From a checkpoint of a small mixture-of-experts model trained on Wikipedia.
Size: 11 layers, width 160, vocabulary 4096, 60M parameters.
Experts: 64 experts in each of 11 layers, 256 squared ReLU neurons an expert, 2 picks a token, a sigmoid router.
Training: a variant of SOAP for the experts, 624M tokens.
Below are experts of layer 7 (counted from 0) of a mixture-of-experts language model. Rows are named router (the router's row for the expert), up (a neuron's input weights, with its number) and show model dimensions 0-159. Each number is 200 + 30 x the weight over its row's rms, rounded and kept within 0 to 999.
After each expert's rows: a language model's description of what the expert responds to. This comes from a sample of Wikipedia text that the model never trained on.

# expert 63
router,185,220,220,191,118,212,194,199,155,185,232,156,149,195,215,165,196,163,250,164,196,199,206,194,182,211,188,218,176,213,210,169,231,192,198,179,190,209,218,222,149,175,189,211,204,157,205,147,189,209,148,210,257,165,192,196,178,173,236,174,183,201,172,201,230,209,184,194,179,201,189,192,154,186,228,221,204,257,205,206,201,151,173,214,222,202,201,248,183,157,199,216,198,159,237,248,185,191,203,184,198,199,235,170,193,211,143,169,156,224,194,190,228,263,165,223,250,260,232,230,237,207,195,175,201,207,294,220,229,260,158,200,190,222,173,220,163,284,215,168,256,182,156,151,246,192,201,209,183,241,180,192,181,245,151,184,171,229,176,173
up0,228,211,140,229,234,199,237,165,198,195,215,253,187,154,215,199,238,167,216,257,267,206,216,123,226,200,186,193,206,219,210,213,198,240,167,197,152,204,193,228,177,213,198,207,225,158,206,183,196,204,163,168,191,210,213,194,184,193,188,166,218,220,203,140,180,157,220,201,176,204,204,263,181,157,218,179,207,175,175,191,249,273,234,257,156,223,191,265,211,205,202,165,211,246,217,192,200,210,215,136,202,150,209,192,245,186,190,225,165,176,155,214,290,218,206,209,209,263,236,229,195,201,152,172,143,211,195,173,211,230,165,214,243,240,195,231,197,229,165,178,193,234,170,192,180,183,232,221,185,241,183,223,246,203,220,227,233,232,186,214
Verb stems before suffix

# expert 45
router,142,220,205,190,127,174,213,210,198,194,192,154,215,214,210,211,246,209,139,146,249,241,197,164,205,184,185,251,196,227,173,211,211,205,170,195,175,206,234,230,177,214,171,186,177,191,240,173,158,213,212,179,244,201,226,193,183,212,219,148,211,228,206,186,206,201,182,245,212,191,175,189,163,196,247,190,223,217,197,272,278,211,211,130,176,212,201,169,190,219,174,197,146,216,207,226,230,186,195,188,258,191,167,187,235,205,186,182,181,185,152,175,190,197,197,236,245,184,187,219,200,205,196,187,215,173,229,159,186,233,219,189,177,247,228,233,183,247,236,218,192,117,237,147,263,219,201,196,207,119,168,153,139,175,199,186,155,212,232,197
up1,232,247,219,244,201,192,231,217,195,231,222,241,190,191,239,251,275,210,137,201,159,223,186,171,161,157,143,170,234,153,209,190,196,214,205,196,208,172,212,177,180,181,204,174,155,237,223,206,177,196,171,160,200,232,226,214,206,220,226,185,209,273,181,202,219,135,217,202,236,167,211,193,170,218,173,192,241,214,216,173,153,179,187,167,199,234,192,272,158,194,174,210,176,184,241,149,173,189,238,179,207,203,156,196,245,238,191,205,190,121,204,147,222,226,198,210,221,239,173,203,163,236,201,224,214,225,156,183,282,205,221,216,196,198,209,227,202,237,230,223,182,158,199,171,212,228,191,186,174,157,197,184,195,142,191,176,179,225,174,131
Short noun stems

# expert 20
router,141,207,279,168,141,196,178,200,197,170,226,186,152,186,213,212,154,179,198,208,163,171,164,238,203,207,231,202,173,186,166,205,195,226,178,202,203,200,226,250,196,194,256,174,211,225,221,186,216,221,200,204,201,155,208,186,173,171,183,216,211,218,138,155,241,186,201,234,203,146,195,192,187,152,224,200,215,186,217,270,195,184,229,171,218,215,234,190,215,197,178,250,97,170,186,193,153,186,226,222,220,190,213,198,251,206,169,197,163,202,216,169,206,182,229,231,160,202,197,228,210,185,244,205,260,186,231,246,200,236,260,202,172,205,233,183,213,250,246,155,164,172,158,148,247,213,187,199,187,211,194,107,176,229,186,201,177,186,182,222
up1,180,219,179,204,211,169,173,174,187,183,212,199,169,205,186,164,134,203,172,253,229,176,195,224,209,206,187,217,169,186,141,225,168,205,216,234,205,202,250,198,145,193,172,185,170,224,160,200,195,216,169,199,214,211,239,158,222,170,213,215,202,223,210,168,231,253,208,134,173,230,181,222,154,142,203,151,194,190,173,227,185,218,209,195,242,188,123,193,190,202,189,201,176,204,195,207,201,195,245,198,206,180,211,242,165,227,190,179,226,135,270,185,155,176,222,245,163,207,237,238,225,169,201,199,239,202,199,214,224,173,205,172,217,239,212,182,231,225,148,182,176,179,128,240,199,214,179,234,196,157,190,122,217,249,214,123,265,240,195,216
Latinate prefix starts

# expert 27
router,192,220,205,155,227,207,197,138,190,187,220,177,227,191,172,214,172,214,236,162,197,178,197,200,209,168,214,251,180,214,150,172,238,187,196,194,182,187,189,199,133,161,198,169,221,201,216,165,171,166,189,187,264,199,223,221,128,228,177,143,223,197,212,160,240,172,217,252,219,183,205,178,160,204,259,251,221,194,131,237,267,210,196,195,189,276,193,219,232,201,168,177,194,208,254,247,193,204,230,204,187,241,239,228,185,182,177,197,170,220,138,201,183,201,161,203,230,201,206,257,167,203,180,174,247,216,233,199,179,242,236,168,147,180,210,173,156,246,175,152,190,188,204,208,251,201,179,188,157,183,216,145,191,220,175,213,204,244,232,207
up0,169,155,195,157,256,208,186,186,217,172,204,206,198,242,171,204,236,129,190,247,127,198,177,196,211,152,181,262,238,265,181,203,195,206,180,214,234,222,237,219,181,206,203,176,221,208,179,193,189,202,187,201,219,159,176,208,157,156,232,145,186,218,176,163,227,220,154,207,218,172,162,199,198,228,196,188,227,155,219,193,186,247,226,228,152,208,267,221,170,173,187,152,203,221,203,238,185,183,173,224,215,246,197,194,215,116,191,186,179,170,195,179,202,112,172,209,193,198,190,200,153,202,234,165,230,245,235,140,166,212,222,221,138,201,184,204,200,245,196,224,219,208,199,192,224,203,182,170,165,203,249,202,242,162,241,163,202,241,220,193
Surname pieces

# expert 36
router,145,233,278,207,168,196,256,187,192,159,207,178,190,195,200,134,197,155,191,179,210,225,231,214,218,208,182,224,230,206,139,170,204,218,174,198,193,136,246,189,181,220,212,208,203,230,233,172,191,189,194,234,246,190,195,218,229,137,206,187,201,215,248,156,202,223,191,258,183,152,249,185,157,204,223,199,193,246,176,217,214,158,210,168,113,228,263,163,171,224,202,228,185,188,198,201,186,224,207,173,179,263,200,170,144,205,227,217,175,166,152,171,166,188,208,198,205,225,202,225,209,188,137,191,200,172,184,230,198,218,216,276,174,253,181,190,183,242,218,216,148,184,182,167,243,173,175,174,185,233,223,172,201,235,184,183,227,232,210,224
up1,150,206,196,212,194,181,202,237,179,170,203,234,175,211,200,184,195,184,196,189,256,215,213,182,216,264,196,228,243,186,222,239,174,189,202,214,182,161,246,177,194,213,208,209,224,196,185,184,181,206,220,249,251,160,219,190,190,216,174,225,268,200,177,218,137,252,179,232,193,222,287,238,184,260,192,205,195,240,229,173,208,219,154,236,149,132,242,216,141,199,155,210,204,198,218,209,261,176,229,139,182,236,260,166,203,206,173,190,188,227,186,152,142,174,209,168,246,234,193,200,161,199,195,158,176,216,234,157,225,222,154,243,144,188,151,225,191,208,251,208,199,204,156,191,209,200,198,204,181,217,189,173,200,188,190,208,232,204,176,163
Word-final noun endings

# expert 42
router,249,242,274,176,148,164,235,137,185,207,256,179,195,195,216,223,173,194,168,207,251,213,202,212,194,263,197,226,163,200,193,155,146,240,181,214,190,194,238,215,157,167,214,226,238,206,208,169,197,194,153,151,225,177,219,194,212,146,237,205,152,235,224,218,233,182,266,229,174,229,186,173,164,248,172,223,170,207,185,209,223,179,163,172,170,224,163,193,241,224,172,214,191,227,276,232,204,187,212,187,226,210,211,187,214,185,156,219,184,194,153,161,223,198,156,215,197,182,204,217,204,194,191,119,212,184,205,207,194,229,212,221,237,235,206,251,227,201,176,168,142,189,227,159,221,214,187,154,175,215,145,174,171,197,179,221,149,208,184,175
up0,236,221,259,257,151,188,190,221,208,211,184,178,213,196,187,182,188,157,199,195,164,213,226,147,207,167,165,139,221,156,188,210,207,207,199,191,136,176,171,219,178,174,211,145,214,176,219,160,202,194,133,175,233,249,201,178,201,156,203,183,212,218,176,131,205,182,190,210,217,218,177,213,178,191,187,205,191,247,232,219,210,241,218,182,169,254,186,177,206,220,244,222,211,177,195,218,205,177,205,219,258,233,183,224,241,208,206,214,186,162,232,158,197,220,244,197,200,193,233,266,215,171,176,194,164,243,155,199,182,223,201,183,216,213,240,189,201,186,178,137,182,148,187,225,192,210,229,243,151,198,210,189,128,147,211,252,142,110,233,209
Country and place names

# expert 6
router,233,227,229,230,217,205,169,139,177,218,186,147,184,210,181,214,256,185,185,203,131,183,186,228,198,169,184,198,197,169,151,210,218,174,202,230,205,217,213,237,175,218,241,219,205,228,223,174,185,176,187,200,177,192,202,168,217,214,218,142,193,216,234,186,216,197,215,228,210,169,234,203,159,167,245,249,179,230,223,179,278,203,211,179,217,245,257,217,190,177,179,175,174,198,197,216,205,214,241,174,254,202,190,210,202,194,170,181,210,230,148,211,181,232,188,174,169,209,173,228,128,159,227,189,233,187,218,205,183,229,175,226,194,195,159,186,192,265,162,224,245,215,234,134,225,206,178,189,143,255,127,131,186,214,141,243,166,250,183,200
up0,233,193,155,187,232,168,220,193,137,200,142,240,178,226,185,150,196,215,189,197,198,204,185,228,199,280,168,248,158,212,170,217,128,160,172,177,205,174,234,196,134,210,170,245,159,191,218,198,236,256,185,157,185,195,171,211,196,195,179,217,208,156,202,204,191,175,190,209,174,188,235,185,208,184,186,218,174,205,242,187,131,204,208,224,128,215,240,192,248,145,196,186,193,203,231,230,185,219,196,160,189,213,222,186,179,184,192,240,184,170,201,212,158,278,195,192,163,171,162,176,220,176,200,196,193,216,218,198,176,199,169,199,215,205,179,218,173,159,276,225,268,213,219,158,230,214,193,207,201,203,142,189,247,150,173,159,235,231,169,229
Romance name fragments

# expert 60
router,146,214,215,185,192,153,182,164,194,206,261,205,197,226,195,213,212,152,180,183,167,178,204,186,226,207,134,271,200,172,149,181,163,148,219,149,211,222,198,212,234,203,182,219,238,207,252,183,160,263,236,165,209,128,215,214,189,215,205,255,150,175,212,224,242,251,175,225,221,179,250,207,152,165,239,178,205,241,163,228,183,199,206,200,209,210,253,196,164,254,151,197,141,191,238,215,196,220,222,196,227,220,206,170,210,176,206,196,201,189,179,176,184,169,179,185,181,246,184,223,157,182,153,172,206,205,242,255,154,238,202,173,222,226,198,217,224,238,150,155,181,189,175,178,218,251,176,223,188,203,210,164,181,202,194,220,210,221,148,220
up1,143,239,209,146,201,165,155,125,169,151,254,234,288,183,218,215,220,167,206,243,151,182,212,217,213,190,238,199,187,158,240,195,254,221,175,205,260,200,200,235,241,196,222,215,196,204,258,203,197,222,243,238,177,146,250,173,186,144,227,221,185,140,174,224,195,196,220,165,159,191,227,209,186,169,207,214,241,225,169,237,214,196,223,211,232,223,221,215,199,227,211,226,228,222,139,236,178,229,185,224,189,184,224,169,221,216,229,189,209,164,240,214,217,254,180,237,202,198,183,177,185,230,215,168,190,206,220,189,185,230,186,182,134,215,241,226,200,170,156,166,197,195,189,199,258,213,199,180,169,247,201,182,180,168,212,145,183,209,176,224
Letter e pieces

# expert 25
router,148,223,255,207,175,185,219,177,203,183,205,240,153,220,247,199,202,212,182,155,247,213,201,191,232,210,179,235,209,214,208,137,248,198,178,215,153,182,203,186,192,191,208,203,189,202,242,204,145,218,192,154,248,181,212,207,196,161,214,202,190,226,191,226,170,193,228,209,201,208,158,159,176,190,231,123,191,207,207,220,167,231,192,227,201,223,155,229,185,208,139,222,218,293,208,219,195,235,244,232,182,223,209,212,224,192,199,148,112,181,157,199,233,207,148,234,214,199,178,243,208,196,217,183,210,193,262,194,158,217,215,198,240,233,180,173,202,207,213,172,148,193,170,177,220,190,163,185,197,232,171,180,198,270,140,244,154,265,181,179
up0,205,222,190,173,189,213,191,210,213,167,155,247,210,189,252,212,258,198,178,149,263,232,207,168,155,176,186,231,199,196,213,163,214,236,173,207,205,186,215,151,233,214,189,226,202,236,239,204,167,219,181,223,203,236,184,189,212,198,201,209,164,229,228,194,221,199,197,214,200,188,216,123,200,231,227,175,213,251,213,237,201,219,219,189,204,201,189,161,201,232,169,164,194,205,187,174,173,207,139,208,189,229,164,226,163,263,275,247,180,180,173,197,196,188,237,195,195,215,150,251,182,222,181,177,215,242,227,207,123,274,149,186,223,235,153,208,196,153,212,210,238,183,185,269,260,195,122,226,211,202,183,208,201,175,205,163,204,253,180,167
Subject pronouns

# expert 59
router,198,218,202,230,205,193,214,162,185,178,212,157,224,213,184,215,209,132,231,180,223,187,148,202,173,189,168,235,184,224,188,165,193,235,211,146,196,184,207,261,157,202,212,197,196,192,214,174,180,193,167,212,248,205,190,179,197,197,217,185,194,178,228,220,224,223,250,225,254,181,192,206,182,176,203,205,179,223,151,201,219,184,227,163,193,210,248,166,195,217,138,178,169,214,230,196,197,191,231,222,184,212,261,208,253,136,157,174,197,220,133,202,212,207,186,154,218,197,165,227,137,170,142,183,234,184,208,249,153,279,244,191,253,203,188,168,228,244,173,155,175,167,224,168,246,197,129,182,213,205,231,168,197,261,168,242,209,228,161,213
up1,196,197,212,218,137,212,229,209,143,267,185,198,212,171,160,203,228,232,278,192,211,155,199,168,168,239,167,216,227,208,185,220,169,179,198,222,180,183,156,179,242,215,236,151,212,185,179,226,149,214,214,222,230,191,239,176,163,190,179,198,138,180,156,205,190,231,210,240,220,188,166,176,215,161,130,229,139,218,195,227,177,189,181,219,212,202,144,197,212,225,194,205,197,214,166,170,191,142,221,210,144,189,177,186,180,136,221,247,211,213,224,132,220,258,242,145,144,197,181,158,216,202,150,215,223,186,234,200,196,231,194,182,216,181,164,193,191,208,196,192,196,189,202,163,161,278,179,164,255,207,218,186,204,209,193,229,221,207,225,178
Foreign name interiors